{
  "n_layer": 11,
  "d_model": 160,
  "n_experts": 32,
  "experts_per_token": 2,
  "d_expert": 192,
  "d_shared_expert": 0,
  "activation": "swiglu",
  "moe_layers": [0, 1, 2, 3, 4, 5, 6, 7, 8, 9, 10],
  "router_score": "sigmoid",
  "normalize_top_k": true,
  "routed_scale": 1.0,
  "balance_loss": 0.00109,
  "balance_bias": true,
  "router_logit_norm": 1.5,
  "init_std_router": 0.0397,
  "lr_router": 0.000886,
  "vocab_size": 8192,
  "norm": "rmsnorm",
  "norm_eps": 1e-05,
  "tie_embeddings": false,
  "optimizer": "soap_variant",
  "lr": 0.00458,
  "beta1": 0.95,
  "beta2": 0.98,
  "grad_clip": 2.0,
  "batch_tokens": 32768,
  "seq_len": 768,
  "train_tokens": 271200000,
  "steps": 8277,
  "dataset": "wikipedia_en"
}
Below are experts of layer 6 (counted from 0) of a mixture-of-experts language model. Rows are named router (the router's row for the expert), gate (a neuron's input weights, with its number), up (a neuron's input weights, with its number) and show model dimensions 0-159. Each number is 128 + 24 x the weight over its row's rms, rounded and kept within 0 to 255.
After each expert's rows: a language model's description of what the expert responds to. This comes from a sample of Wikipedia text that the model never trained on.

# expert 10
router [ 91 117 124 105 119 121  69 108 128  98 150 142 122 116 114 114 117 111 105  90  94 139 162 133 124 144 126 122 140 140 106 133 114 102 135 136 135 102 139 158 110 186 115 124 152 160 126 128 157 104 164 118  91 153 124  95 124  88 150  97 125 110 107 116 134 102  91 135 157  65 133 175 118 118 103 142 110 123  96 146 161 137 142 146  86 127  58 112  95  96 152 100 146 170 134 157 114 123 143  82 110 114 119  93 107 141 119 143  79 139 171 131 134 124 112 135 130  96 158 116 118  94 109 151 163  92 128  88 108 111 146 113  91 112 140 133 109 114 109 110 123 109 161 137 155 135  97 132 160 137  99 139 168  94 135 148 133 126 142 167]
gate0 [ 94 117 121 156 155  88 112 117 156 133 151 124 135 136 133 128 143 173  92 115 164 111 145 150 153 124 107 133 134  88 149 127 162 142  92 101 115 135 126 113 120 112  90  77 105 134  98  68 131 145 156 122 111 116 120 105 113  79 113 103 121 115 124 127 164 125 153 124 117  90 118 128 117 149 114 134 123  92 124  94 159 157 152 108 155 138 119 124 102 119 101 177 155 109  88 155 152 144 105 133 159  91 137 136 155 165  87 125 111 141 149  86 115 169 129 164 162 106 171 123 121 124 128 106 106 146 144  63 114 111 127 151 138 151 111 139 146 145 124 114 111  94 142  94 121 166 107 140 127 111 109 140 200 150 115 173 126 135 129 150]
up0 [152 114 144 103 112 152  84 141 140 127 148 176 123  95 111 133 127 118 132 160 205 115 128 140 121 137 152 172 137 111 143 143 135 123 123 148 136 142 134 107 149 143 141 153 122 106 131 126 122  96  93 167 128 108 123 131 120 118  98  79  98 106  94 140 155 144 138 123 117 137 125  97 119 135  93 150 112  87 129 136 111  96 146 138 129  93  99 139 135 103  86 165 144 100 128 159 141 123 129 165 157 118 101 112  94 138 155  75 104 101 126 135 154 121 133 100 136 138 135  77 135 140 187 160 130 181 141  97  85 118 142  89 139 127 147 144 151 143 148 122 140 147 144 197  90 140 116 118 174 137 124 110 124 160 147  79 120 112 123 101]
Description: Quantifiers and determiners. Numbers, ordinals and quantity words after a, the, was or is, such as one of, first title, two, more, most.

# expert 0
router [133  90  92 137 149 158 103 136 121 123  79 108 113 115 133 128 137 116 129 119 146  87 124 151  99 118 115 147 117 160 106 108 132  94 120 146 142 136 144 130 154 144 128  90 102 141 164 173 122 147 155 140 134 139 121  96 176 162 131 134 138 142 111 138 143 147 136 124 106 135 181 119 161  87  92  95 116  85 147 177 148 131 114 118 129 133 138  93 110 123 110  94 133 118  91 113 125 112  87 146 135 144 146 126 124 113  64 116 150 103 139  99 113 143 125 144 173 100  80 136 102 108 158 126 124 139  90 148 109 167 121 134 131 116 124 125 142 145 145 132 124 132  64 151  94 156 135 108 140  95  99  97  81 126  80  68 161 160 134 111]
gate1 [174  99 105 159 114  95  96 158 135 129 132 165 134 109 124 137 153 160 109 127 119 119  99 118  87 124 104 141 158 161  80  75 145 122 155 130 158 138 133 149 180 107 108 121 162 107 149  71 131 155  94 122 118 144 117 118 133 130 138 138 153  75 120 116 136 149 154 140 136 138 109 111 138  98 122 122 140 117  89 116 147 146 186 158 143 120 116 112 110 124 144 144 143 147 123 105 118 130  95 109 149 109 118  91 140 100 122  98 173 123 125 184 118 110 129 142 106 133 125 147 141 134 129 144 106  98 124 166 105 108 122 150 117 157  80 165 153 158 177 103 138 142  85 130 166 104 177 101 128 119 124 108 140  93 124 123 172 111 104 159]
up1 [ 92 115 129 134 139 133 154 176  90 140 121 166 143 125 141 168 149  73 124 122 114 157 102 149 156 121 140 108 104 148 151 112 100 120  98 109 157 138 105 135 160 109 111 108 125 129 115 119 123 142 140 109 124 108 112 126 148 154 113 154 140 163 159 116 143 105 103 126 162  89 133 103 137 156  99 153 130  79 140 150 133 144 104 147 133 138  97 101 130 104 179 171 107 138  96 146 142 145 144 117  84  97 153 159 106 145 129  80  82 117 148 109 142 116 130 156 126 126 178 133 115  92 135 131 110 142 137 119  70  86 129 109 142 141 109 121 138 114 138 167 162 162 106 149 167 145 164 107 118 154 140 122 109 211 141 165 127 124 121 130]
Description: Spaces in tables and lists. Bare space tokens in tables, lists and statistics, mostly after pipes, semicolons or colons and before a number, e.g. | 3, November 28.

# expert 16
router [117 126 116  99 139 108 101 117 131 119 103 164 138 150 122 147 123 103 145 166 135 119 171 124 133 122 155 152 139 110 140 141 136 135 136 112 116 122 152 116 113 174  69  94 136 126  96 147  86 120 151 150 105 123  80 112 112 126 123 133 143 172 202  71 110  87 147 153 147 142 165 148  93 170 100 152 104 160 124 143 115  89 135 134 115 136  98 139 126 143 172 139  79 128  88  96 103  92 132 110 145 112 164  97  88 111 128 114 110 152 129 117 108 125 136 112 103 157  86 108 163  97  78 125 145 122 140 119 132 170 135 131 122 141 103 136 119 116 191 109 130 127 119 127 125 137 107 114 167 113 130 169  98 111 136 114 107 114 125 113]
gate0 [ 96 100 118 118 113  90 147 146 143 141 108 125 149 155 115 136 162 127 117 119 135  89 124 177 110 123  96 137  82 141 111 154 172 136 116 129 133 152 168 111 124 121 130 147 117  99 140 127 108 121 161  73 113 115 131 119 111 119 163  92 126 125 153  88 146 141 165 142  88 133 109 144 126 139 130 126 136 143 103 177 141 133 141 115 133 121 175 114 176 126 159 143  91 136 124 121 109 138 123 103 149  98 115 101 168 130 104 125 144 161 158 103  73 126 111  90  61 128  90 102 146 130 146 143 161 185 109 123 114 147 129 126 143  97  93 111  98 113 154 165 121 104 116  87 153 145 106 144 132 143 161 106 139 106  69 151 110 122 137  99]
up0 [127 139 104 120 108  68 130 154 129 132 122 102 132 131 110 119  63 144 119 130 125 130 136 118  90 130 170 158 165  93 111 123 128 124 134 176  88 142 115 131 127  78  90  98  94 127 120 141 137  90 110 123 107  92 130 103 165 127  66 148 139 117 153 123 109 132 123 114  75  84 159 126 120 135 163  97 138  79 125 142  99 102 133 130 160 122 154 142 179 143 155 137 122 153 139 118 105 143 100 162 137 145 148 148 127 124 110 114 118 120 122 152 176 127 106 143  84 151 115 159 125 125  84 143 100  88 108 135 114 115 127 157  84 113 143 127 122 157 108 132 147  94  88 164 140 121  97  78 114 110 140  97 147 139 132 144 128 139 101 118]
Description: Opening brackets and punctuation. Opening parentheses, quotes, hyphens and slashes, often starting asides like (1906) or (103rd overall), plus p/P word starts.

# expert 29
router [118 124 143 121 132 159 153  99 163 165 102  81 109  91 143 138 133 100 185 156 171 144 120 135 132 118 129 130 108 166  90 134 183 106 107 114 137 161 161 114 126 126 134  85 133 110  90 136 132 166 147 148 121 152 132  72 116  96 126 198 165 132 145  79 114 128 165 114 162 122 104 159 157 131 128 132 127 118  86 155 117 133 103 135 123  97  71 135 106  84 154 146 148 130 118  82 125 134 142 126  95 103 142 144 150 114 111 111 122 138 120 110 120 126 131 136 120 101 146 126 107 132 101  95 120 140 130 116 114 132  84 169 123 148 124 155 128 136 145 149 123 117  80 124 120  82 113 131 174 127 126 132 168 113  96 139 151  97 146 114]
gate0 [129 141 142  90 139 130 114 120 121 130 116 122 161 131 181 140 140 121 108 160 122 150 117 120 119 111 153 117 108 115 155 103 170 179 127 144 148 138 164 158 137 111 119 117 167 121 125 126 133 173 150 135 109  85  98  65 147 109 112 152  96  91 145 109 127 126 125 125 125 113 103 119 159 150 136 137 145  95 116 113 106 152 149 145 144 156 134 113 162 135 129 160 129  88 140 129 143 101 133 158 126 145 157 146  95 139 108 126 116 130 125 156 115 121  92  94  92 144 119 155 169 140 126  79 145 122 116 111 138 102 133 128 187 128 130 145 113 193 139 113 164 133 106 122 166  77 148 113 202  92  95 134 173  88 106 107 120 107 101 121]
up0 [ 98 143 118  92 134 128  80 101 141 120 133 128 120  86 121 128 145 121 117 143 127 116 116  94 101 124 141 137 103 154 124 159 146 190 140 109 111 169 156 170 160 109  88 108 121 115 113 185 155 124 154 135 130 113 104  89 144 173 129 140 147 154 157 108 122 131 142 114 123 144 132 152 178  85 112 130 136 163 155 100  84 113  94 150 147 160 140  88 147 154 118 110 123 134  96 141 148 119 139 133 136 147 160 124  99 120 115 129 117 145 126 141  99 122 106 127 135 157 165 124 131 126 131 100 173 140 103 143 127 135 151 127 191 110  88 134 171 148 157 114 159 197 140 128 128 112 128 147 186 150 153 143 180 133 132 117 140 145 125 140]
Description: Ordinals and sports tables. Tokens in results and statistics tables: ordinal endings th/rd, dashes in medal rows, zeros and score digits, header words like Title, Month.

# expert 24
router [107 125 154 123  97 185 126 127 105 105 139 132 152 143 143 108 128 146 138 102 123 137 137 117 103 113 147  97 130 135 109 137  77 160 139 111 105 131 142 104 165 182 125 131 108 110 137 137 120 180 130 132 149 161  94  70 151 111 156 129 120 152 137 110 128 135 162 121 136 133 132 106 125 118 145 129 148 130 137 230  79 135 166 164 149 126 104 143 105 148 153 127 119 114 155 130 145 138  95 131 108 117 119 153 132 112 146 123 138 123 127 113 125 131 152 130 187 140 138 120 101 144 158 121 126 149 195 142 136 142 130 131 172 148 102 115 177 154 132 145 121 145 136 126 105 125 146 194 104  79 123  90 104 153  98 139 118 126 150 158]
gate1 [109 116  92 117 110 104 159 108 157 151 121 153 135 178 168 119 106 116 126 113  90 115 142 127 118 131 140  94 139 148 162 128 124 116 144 127  71  81 163 114 146  98 137 128 155 120  62 129 133  95  91 142 147 156 129 145 148 106 150 130 164 151 119 124 133  81 144 154  98 125 109 155  98 102 150 129 167 120 137 141 129  90 161 116 118 153 130 119 106 114 144 125 151 118 147 132 137 111 114 126 143 137 138  96  73 150 131 117 108  94 114 137 126 158 110 121 123  79 128 133 174 113  85 120 143 138 127 146 146 130 116 148 151 221 138 147 109 145  94 150 152 138 149 114 177 150 139 162 120 102 108  91 143 150  96 133 144 155 157 122]
up1 [128  93 136 111 130 147 189 133 128  47 154 116  91 128 177 118 155 141 150 114 143 111  88 133  97 139 106 120 117 114 103  96 158 132 141 121 138 121 111 147 113 114 131  95 175 127 108 120 155 133 135 150 114 102 137 110 118 147 109 174 114 120 155 123 147 154 113 138 146 115 138 129 128 136 125 190 124 157 125 146 119 145 114 173 122 112 128  90  93 126 130  92 121 130 135 163 118 127  97  97 115  63  86  96 152 104 138  98 141 160 123 102 125  92 113 113 111 171 155 133 142 106 131 109 151 121 149  94 118 107 135 149  77 107 109 115 103  77 153 126 121 108 136  98 116 142 100 138  94  97 115 139 151  72 107 112 150 112 116 113]
Description: Determiners before nouns. Articles and possessives the, a, his, their, its, plus possessive apostrophe, usually after a preposition or verb, e.g. of the, took a.

# expert 3
router [114 130 137 117 163 188 134 111 127 127 123 111 108 123 123 108 151 110 145 137 133 128 143 142 111 161 112 177 158 144  70 157 126 137 107 102 122 143 130 145 137 113 119 133 169 116 107 165 124 123 141  92 139 152 163 110 150 111 117  93 118 141 185 113 149 143 136 101 101 140 114 129 126 120 136 134 118 114 151 221 133 121 114 137 114 117 131 103 110  94  89 152 114 113  99 154 147 110  86 136 120 137 152 156  99  88  72 168 139 126 123 151 135 126 145 116 191 150 120  97 120 151  88  98 132 165 121  89 163 165  95 144 104 101 103 170 136 114 169 125 155 116 157 137 130 124 122 112 131  98  94 112 109 137 127 100 116 150 111 137]
gate2 [190 130  95 113 134 131  86 107 133 127 121  91 130 152 140 107 139 118 101 106 107 142 145 134 140 124 127 133 137 102 116 114 132 169  98 133 138 161 131 136  72 125 134 132 163 100 138  82 111 124 116 107  96 155 157 124 137 103 136 162 116 107 127 121 157 170 120 127 122 103 156 149 113 128 118 145 141 101 155 125 116 126 112 122 212 129 115 147 154  95 135 150 131 132 133 173 132 129 127 124 131 130 128 124 129  82  73 136  88 117 129 184 102  91 112 116 100 149  97  87 117 166 158 157 110 137 130 118 164 155 163 172 104 122 121 127 159 155 122 141 197 116 170 152 152 134 130 148 119 125  66 121 143 122 145 114 139 112 133 141]
up2 [136  96 122  74 177 141 145 106  95  81 115 108 107 138 127 149 128  97 134 147 148  83 126 100 132 148 165 144 112 117 112 120 111 123 201  86 135  81 131 155 139 136 121 128 157 101 177 168 166 135 100 127 114  86 132 127  74 128 154 154 133 136  80 108 133 128 161  75 135 123 145 113  90 125 100 129 149 118 126 116 156 102 106 132  99 120 114 127 148 157 114 126 129 119 112 101 108 130 108 126 141 156 129 113 144 106 163 135 115 151 103 173  96 102 143  94 148 138  86 122 113 138 128  99 111 141 144 143 167 143 113 113 142 171 146 147 118 149 163 128 118 111 119 106 111 114 147 137  91 134 137 172 137 115 122 161 186 120 144 126]
Description: Leading digits of numbers. First digit of a number in tables, track lists, dates and scores, e.g. 1 in 15., 2 in 2–4, May 31.

# expert 7
router [153 142 132 149 127 113 151 131 120 110 125 105 107 115 148 137 134 133  92 155 102  73 126  85 127 171 162 129 137 168 182  61 115 157 107 143 158  43 129 126 129 132 165 122 134 126 134 119 145 139 157 159 128 111 137 142  80 139 144 108 132 128 109 129 100 139 141 105 165 146 117 117 146  94 128 117 112 110 161  85 133 121 163 140 158 129 142 143 126 146 152 119 166 148 122 127 177 113 147  94 122 127 110 104 142 138 138 103 138 111 158  97 109 166  87 116 114  96  90 158  90 174 110 142 122  99 185 141 179 137 123 134 127 109 115 127 136 133 174 164 118 147 130 145 122 121 107 176 114 121 128 130 142  90 130 119 130 129 131 129]
gate0 [137  81 110 129 120  87 144 115 170 132 120  93 160 125 133 119 175  99 129 111 147 154 153 146 119 142 156 101 169  82 125 124 147 142 171 131 152  94 117 107  68 136 124 127 154 136 111 170  91 158 156 145 136 100 118 145 106 108 154 120 146  65 103 119  95 111 105 126 120 137 148 109 134 103 149  98 154 139 139 124 151 121 125 143 135 143 133 131 142 102 183 121 137  75 107 130 100 158 162 154  75  95 139 132 129 137 147 148 108 124 131 107 125 184 149 107 135  96 115 134 134 168 101 112 113 164 154 123 136 101  95 143 103 106 106 150 147 114 133 144 134 126  92 108 109 135 131 126  85 104 123  80 170 102 162 124 118 114 115 138]
up0 [103 154 121 113 147 145  90  97 123 109 187 129  93 146 152 142 139 125 155 124 139 132  99 145 103  79 154 150 112 140 155 149 129 111  92 134 113 161 140 118 133 135 157 128 127 107 151 141 171 120 102 125 122 131 129 171 171 100 124 140 100 151  90 154 139 116 104 141 138 115 151 143 142 131 112 126 145 117  94 115 146  98 137  93 112 110 138 144 128 137  82 131 161 127 144 136 156 104 135 134 167 124 172 116 121 100 160 140 148 144 110 145 144 153 110 115 141 128 171 110 157  98  88 147  86 126  59 150  93 105 114 112 173 176 173 119 113 136 133 124 109 172 148 147 176  99 153 121 148 142 121 157 144 130 105 118 152 116 191 102]
Description: Foreign name endings. Word pieces inside or ending non-English names and transliterations, such as ad in Almohad, ı in Vakıf, ah in Majalahti, plus country names.

# expert 23
router [ 87 149 103 144 118  79  97 134  99 134 136 114 135 141 130 134 145 123 147 132 143 141 117 136 120 149 156 171 128 149 141 112 143 110 118 117 155 119 142 163  98 172 119 134 122 138 131  86 152 122 155 121  73  86 143 125 131 144 113 120 113 101  93 148 130 139 131 149 109 154 107 126 125 109 104 123 107  97 114 201 101 148 107 155 128  78 123 162  76 105 129 140  98 117  98 108 119 148 180 166 125 108 122 133 134  94 191 147 129 134 154 148 142 107 149 124 137 143 182 144 124 176 131 114 111 143 125 129 156 130 141 143 147 114  92 111 150 138 133 131 144 185 135 141 102 186 114 111 135 104  98 147 124 142  93 113 150 125 115  64]
gate2 [156  87 106 132 103 131 146 129 101 132 107 104 147 126 159 112 154 161  98 168 145  98 136 103 104 132 145 113  96 158  94 132 124 124 139 105 132 115 126 130 118 138 129  99 134 156 192  98 130 138 129 142 114 153 124  70 167 181 125 140 118 111 159 113 172 126 124 124 162  98 179 104 109 105 167 127 103 114 136 156 129 139 110 173 110  79 167 160 109 118 118 141 144 108  85  99 114 137  92 113 146 142  92  95 129 162 119  71 150 166  95 127 125 118 168 120 108 137 120 147 136 126 117 117 136 116 127 102 102  92 122 114 141 141 124 117 165 129 122  93 149 141 121  69 117 148  90 153 149 128 132 142 173 147 109 120 159 117 110 108]
up2 [103 121 104 100 135 150 170 115  95 130 167 164 146 173  98 108 111  92 119 156 151 160 139 140 133 153 156 114 175 139 158 145 149 144 143 129 111 149 129 104 168 126 131 171 110 106 119 151 101 133 113 101 120  99  84 125 145 102  80 135 113 145 117 150 140  86 126 154  98 161 124 145 163 105 175 104 116  85 144 151 127 131 112 152 135 100 120 160 137 139 129 117  98 126 110  91 136 145 133 153 121 119 119  93 153 146 116 113 145 107 154 156  86 162 122 130 108 161 139 101 134 135 151 123 109 127 137  99 126 119 125 117 109 142 147  51  87  73 125 123 109 151 141 128 104 165 117 168 143 171 156 125  96 111  94 114 146 123 136 160]
Description: Line breaks and headings. Line-break tokens ending paragraphs, sentences and table rows, plus heading markers, table divider rows and taxonomy-box labels like Phylum, Clade.

# expert 28
router [160 154 129 140  92  99 131 150 137 131 136  83 100 120 148 125 142 140  92 108 151 161 128 108 111 106 117 107 139 144 121 134  84 125 156 147 140 135 144 145  92 123 163 150 134 114 168 131 126 130 110  89 110 118 101 146 143 141 130 169 111 120 135 160 124 131 122 118 131 167 149 112 127 155 169 108 154 175 106 117 103 165  97 172 114 130 110 152 147 126 137 150 137  94 122 165 114 162  97 168 125 113 125 114 153 177 184 111 110  91 149 153 148  81 164 116 119 111  78 121 117 120  67  95 137 106 143 155 131 144 179 122 163 141 159 136 114 128 104 147 144 120 125 115 104 156 121 128 157 145 111 173 116 132 104 151  94 101 154  84]
gate44 [125 112 125 119 128 110 135 135 153 118 119 170 132 135 142 111 156 125 143 121 119 143 110 178 162 143 129 127  49  95  83 156 146 125 136 114 131 119  94 174  97 161 128 157 159 131 104 108 122 123 123 146 110 155 129  91 114 172 168 141  97 132  75 169 150 121 163 174 179 132 128 114 144 121 134 119 132 157 141 134 157 140 106 125 176 110 118  96 132 151 133 137 165  60 150 123 150 137 135 111 147 150 105 108 145 137 159 153 116 107 155 129 114 164 121 119 154 118  88 130 131 117 114 129 122 146 161 150 147 139 190 110 141 134 155 150 137 162 142 138 130 140 103 115 121 127 104 141 171 138 109 157 131 111 126 148  78 141 156 174]
up44 [103 137 117 163 111 125 101  89 153 135  99 102 127  92 176 114 146 139  96 144 149 123 146 105 127  84 137 119 168 140 132 117 154 144 100 127 111 128 167 121 131 147 129  55  69 139 117 131  97 111 108 107 122 109 120  84 136 166  90 124 105 113  89 124 117 182 141 110  67 156 138 144 151 155 134 136 154  90 136 171 147 121 130 104 118 140 114 127 168 140 118 123  94 118 100 139 143 107 152 144 127 134 107 130 136  94 118 140 129 161 124 124  62 121  90 126 124 108 139 158 109 137 177  78 124 146 122 117 124 151 105 129 143 139 152 129 149 167 154 157 166 152 134 114 145 108 151 126 114 131 138 137  74 127 112 125 120  96 113  98]
Description: Inner pieces of names. Middle consonant clusters and syllables inside surnames and foreign place names, such as ol in Golspie, m in Seymour, ess in Alessandra.

# expert 13
router [113 121 133 139 108 150 139 120 110 115 103 133 146  92 168 123 101 165 147 120 148 113 153 120 116 145 112 122 104 149  68 135 151 118 130 153 116 169 126  95 159 127 113 104  96  87 111 139 144 143 108 119 102 162 135 132 132 158  78  60 127  89 169 170 122 118 100 128 129 152 132 149 140 143 133 107 116 119 134 151 119 156 134 151 106 103 148 139  91 146  90 103 127 129 143 122 152 121  83  91 168 122 120 124 122 117  80 127 156 104 109 139 146 104 125  70 113  91 182 106  97 174 125 127 107 148 151 126 148 133 136 140 108 161 112 128 155  91 141 141 136 117 152 130 178 167 129  83 144 153  92  99 109 131 109 149  96 145 154 127]
gate2 [ 95 144 118 140 146 110 118 125 154 138 144  98 124 117 158 103 127  99  97 171 149 110 161  97 182 107 148 154 113 134 164 114 136 138 108 132 194 101 141 100  99 136 123 123  68 127 122 163 143  90 146 124 145 103 116  94 125 120 130 115 134 115 102 124 111  76 159 162 107 121 118 148 149 125 159 109 142 129 108  42 141 136 106 137 150 108 163 108 156 113 149 125 127 155 153 122  88 114  81  99 116 123 141 149 148 144 140 133 105  92  73 107 150 133 104 143 142 141 100  77 139 176 124 145 127 104  89 127 143 108 119 173 122 138 122 118 126 146 135 125 123 115 162 147 149 170 126 112 145 140 162 172 128 120 141 145 146 126 133 144]
up2 [159 126  89 109 154 159 104 170 142 118 116 155 118 113 114 158 126 122 119 137  97 171 103 155 114 113 117 116 119 118 138 137 119 116 113 143  97 160  93 166  88 105 145 148 164 144 145  97  95 139  99 147  88 114 108 112 132  90  89  70 148 141 153 121 125 169 142 131 119 113 121 108 107 156  80 118 113 126 138 112 112 136 145 122 154 147 137 167 134 165 107 152 131 148 140 116 172 151 147 155 137 141 125 136  98 148 136 152 159 126 158 167  93 110 147 129 132  82 121 100 109 126 111 132 157 143 179 157 117 133 127 141 135  86  84 118 111 140 119 125 130 120 132 122  86  69 112 114  73 169  97 119 115 176 144 131 168 119 139 151]
Description: Digits in numbers. Single digits inside years, coordinates, statistics and postal codes, such as the 8 in 1988 or 4 in 21′34″, plus units like million, sq, mi.

# expert 11
router [124 156 140 119 107 107 132 132 100 121  61 143 183 150  97 123 120 122 118  92 139 164 125 138 137 110 105 134 142 119 155 163 109 105 145 156 125 168 115  88 144 105 100 128 115  95  99 113 135  87 101 153 127 143 125 102 113 128 120  88 130 112 107  72 129 135 144  71 123  89 112 125 158 100  99 129 147 132 121 102 134  99 162 124 161 107 113  93 141 138 140 143 100 151 127 147 139 143 148 134  69 129 145 137 155  93 138 121 146 117 105  98 109 156 132 148 134 133 151 172 105 160 127 111 173 105 179  98  94 108 142 169 107 104 119 125  86 110 106 131 162  93 127 159 125 129 129 141 152 164  98 140 151 160 136 157 130 165 114 150]
gate0 [106 136 147 136 155  85 119 152 120 133 138 125 148 146 137 147 113 134  70  83 120 158 130 107 114 143 126 160  79 134 118 139 160 141 147 180 123 105 120  88 123 128  80 130 144 145 141 158 116 137  97 125 137 160 151 122 156  75 168 114 103 120 123 115 110  82 117 118 101 100 143 170 156 137  89 158 111 161 137 101  98 112 143 125 145 131  98 114 106 116 129 136 129 119 124 188  84 157 140 121 135 152 107 153 169 127 119 163 142  97 136 103 110 143 125  92 114 119  97 132  77 138 113  83 104 106 160 148 140 130 151 138 128 142 138 122 104  63 137 112 151 117 118  74 120 112 115 112 105 139  89 139 113 135 117 142 114 175  99 136]
up0 [110 152 171 133 132 153  95 168 159 105 146 120 123 136 139 144 118  88 105 123 106 114 133  97 120 122 147 205 133 142 148 179 155 119 110 151  99 128 100 105 139 101 117 154 159 131 134 116  94 132 159 148 102 112 141 130 142  98 149 160 130 120 106 139 122 152 118 135 183 121 128 112  91 131 129 146 102  91 102 133 123  99 141 137 126 118 103 158 128 123 134 113 116 163  65 151 124 143 147 113  82 118 134 124 136 111 159 101 108 160 125  92 134  95 129 128 148 148 172  73  44 138 125 137  99 106 134 135 167 133 149 138 101 155 120 168 103 125 164 133 158 149 150 103 120 123 142 162 134 129 128 142 166 125 119  99 125 107 156  99]
Description: Personal and place names. Given names, surnames and place-name pieces, especially in tables and credits, such as John, David, York, -ville, -ton, Lewis.

# expert 20
router [122  97 137  98 142 194 179 144 103 116 118 127 115 105 145 134 133 100 162 135 109 116 120 141 110 153 144 193 130 160 158 140 116 128  97 135 171 173 130 100 122 149 110 112 140 108 120 150 113 141 158 139 110 122 143 128 132 141  90 110 127 154 210 145 143 136 119  90 105 109 117 131 122 114  74 120 105 119 133 193 125 135 111  99 115 151 118 107  85 122  65 138 108 156 121 118 154 113  83 111 120 161 135  92 112 113  63 139 134 127 135 118 149 103 116 120 198 124 140 140 112 130  96 116 131 169 109 122 125 139 112 155 107 102 143 138 143 116 135 111 129 166 141 126 119 136 134 103 132 103 109 124  92 120 120 122 136 154 135 104]
gate2 [141 147 135 119 113 138 138 133 117 149 169 102 129 152 135 154 138 109 186 136 145 169 146 144 103 118 124 112 110 118 127 117 114  60 132  97  94 113 143 133 129 129  95 119 131 159 138 131 162 154 160 137  91 135 142 127 137 101 137 113 163 137 105 120 125  99 120 150 152  94 118 141 143 151 140 131  97  99 137 154 137 152 129 155 174  74 148 127 115 118 135  98 153 139 114 120 113  61 133 154 100 101  41 140 156 137 126 144  85 128 159 112 149 122 135 139  64 101 127 122 152 131 118 155 147 166 127 107 150 112 133  96 147 125 164 128 161 108 139 137  78 121 117 139  94 126  96 133  84 113 132 153 122  96 106 119 167  95 114 138]
up2 [129 111 135 118  99 133 143 133 158 142 183 144  76 117 114 179 126 115 145 152 140 167 114  74  81 128 104 149 122 136  84  90 125 147 133 126 166 120 126 137 138 110 108 160  83 122 135 124 140 143 112 150 118 104 123 138 127 100 141 118 142 120 116 137 107  96 138 108 107 155 126 145 126 153 172 124 134 156 113 122  37 136 145 108 142 117 134 164 128 131  76  99 146 156 140 145 168 127 141 132 128 165 141 162 153 157 116 147 175 151 119 122 101  99 124 103 122 153 129 113 180  90 102 138 132 130 157 110 146  63 131  93 147 131 132 146 134 123 140 133 116 138 152 131 153 130 106 125 146  76  93 174 129 117 116  97 143 152 136 129]
Description: Digits within numbers. Individual digits inside years, dates, scores and measurements, e.g. the 9 in 1987, plus spelled number words like seven, eight, few.

# expert 26
router [111 114 158 131  97 115 101  87 157 135 155 144 105 117 119  95 117  98 121 113 103 126 153 125 127 127 118 125 166 109 119 139 117 101 145 187  65 123 170 135 103 126 161 134  83 123 120 160 111 108 158 138 141  78 152 123  77 116 113 137 131  99 119 124 125  73 119 139 100 125 143 146 119 155 117 138 124  95 143  84 139  87 113 120 133 107 141 176  80 111  91  90 129 150 129 128 141 171 131 133 122 154 114 133 116 132 143 137 104 180 145 160 160 166 172 158 116 132 122 115 125 130 143 124  98 161 130 138  92 145 101  99 119 151  85  99 132 127  89 143 133 187 146 129 137 107 147 153 138 133 143 134 115 102 119 111 123  93  83 114]
gate0 [161 116 129 139  95 103  91 156 159 129 154 129 123 134 152 109  99 135 119 140  73 167 121 138 120 109  91 124 164 136 116  98 137 131 135 134 115 165 131 166 110 127 196 128  91  98 133 139 136 148 140 136 159 114 123  86 156 104 152 141 120 118  97  83 169  91 115 164 131 124 130 137  92 174 163 138 113 147 168  80 149 120  92 105 158 127 124 160 128 134 117  92 125 132 133  95 129  97 162 168 101 148 168 141 141 155 122 123  88 138 118 163 126 102 110 186 121 152 120 108 143 134 169 109 113  88 130 135 119 134 138  96 103 127  99 149 146 101 158 158 102 144 140 147  81 120 122 154 104 101 124 131 133 135 150 134 124 103 131  97]
up0 [125  94 129 111 150 126 111 168 144 147 134  71 131 132 137  88 121 127 142 119 134 173 148 138 116  96  99 140 104 120 117 141 186 104 159 114 119 140 120 133 138 135 140 162  91 100 124 114 147 111 149 112 124 139 117 134 148 128 135 127 117 107 113 103 128  87  86 135 122 135 152 158 101 149 143 189 128 144 141 147 147 152  80  89 166 138 122 142 151  92 103 111 153 121 145  94 128 100 128 145 118 171  89 146  95 123 158 125 111 120 138 142 127 134 127 124 125 114 130 140  95 159 117  86  78  87 176 150 121 148 108 123 117 126 107 191 140 131 155 119  92 112 176 156 103 110  72 151  68 157 149 118 131 139 144 108 141 159 116 142]
Description: Mid-word name fragments. Middle syllable pieces inside longer proper names and words, often after an initial letter like S, such as S-ert-oli, S-arn-ath, Sut-ton.

# expert 19
router [139 151 113 140 122 163 174 141 145 138  99 146 128 134 107 172 152 117 160 130 148  83 133  93 140 128  96 140 119 113 136 147 148 150 156 113  85 113 110 146 140 120 144 171 123 138 118 104 116 117 166 151  92 151 101 130 120 104  86 111 149 121 178 152 153 103 124 110 130 148 177  97 155 177 147 126 171 126 113 138 122 134 128 105 116 130 117 124 125 129  89 185 153 144 125 183 149 116  89 120 145  98 139 150 126 140 147  83 115 154 117 111 138  81 136 127 121 143 108 150 153 121 134 197 128 123 107 107 117 121 126 135 156 150 133 125 161  89 130  85 116 115 120 123 135 152 172 107  97  90 193 105 159 128  98 124 128 134 100 126]
gate1 [131  92 135 165 145  76 122 131 156 154 122 159 101 153 132  93 159 117 147 100 168 124 124 139 117 115 138 189 116 158 131  94 137 147  90  88 116 129 127 179 113 128 150 177 159 113 122 123 121 151 107 161 110  58 112  99 144 142 120  83 103 125 145 128 102 132 149 125 110 156  81 109 106 124 155 146 124 163 118 153 124 135 140 134 145 148 143 156 121 110 130 146 106  85 115 122 133 135 151 133 128  93  64 127 147 168 103 154 115 121 133 164 142 134 132 141  98  89 109  95 131 122 110 146 104 109 104 161 134 145 127 141 121 126 165  85 150 107 126 131 135 115 144  94 150 133 105 133  99  71 134 156 111 104 154 142 145 121  82 135]
up1 [142  67 117 127 170 135 129 110 123 124 122 110 128 183 178 130 152 129 187 128 114 100 141 116 142 153 155 139 120 108 151  81 119 128  81 143 165 125 131 104 114 115 108 149  83 144 154 150 129 128 159 149 155 114 147 133 136 114 119 147 145 179 129 103 112 103 111 132 124 111 127 102 114 111 142  92 145 157 104 171 145 143 114 159 110  83 112 132 140 130 148 148 159 132 119 126 169 117 102 135 155 164 168 151 107 181 133 124 121 163 103 107 143 106 139 146 105 162 136 143 123 147 132  70 112 128 182 151 112 119  90 103  91 134 125 158 123 120 178 155 130 146  96 150 111 144 142 130 127 112 156  99 120 154  98 108 161 118  99 109]
Description: Lowercase word beginnings. Short lowercase first pieces of common words split into tokens, such as st in stones, c in cement, t in tube, dyn.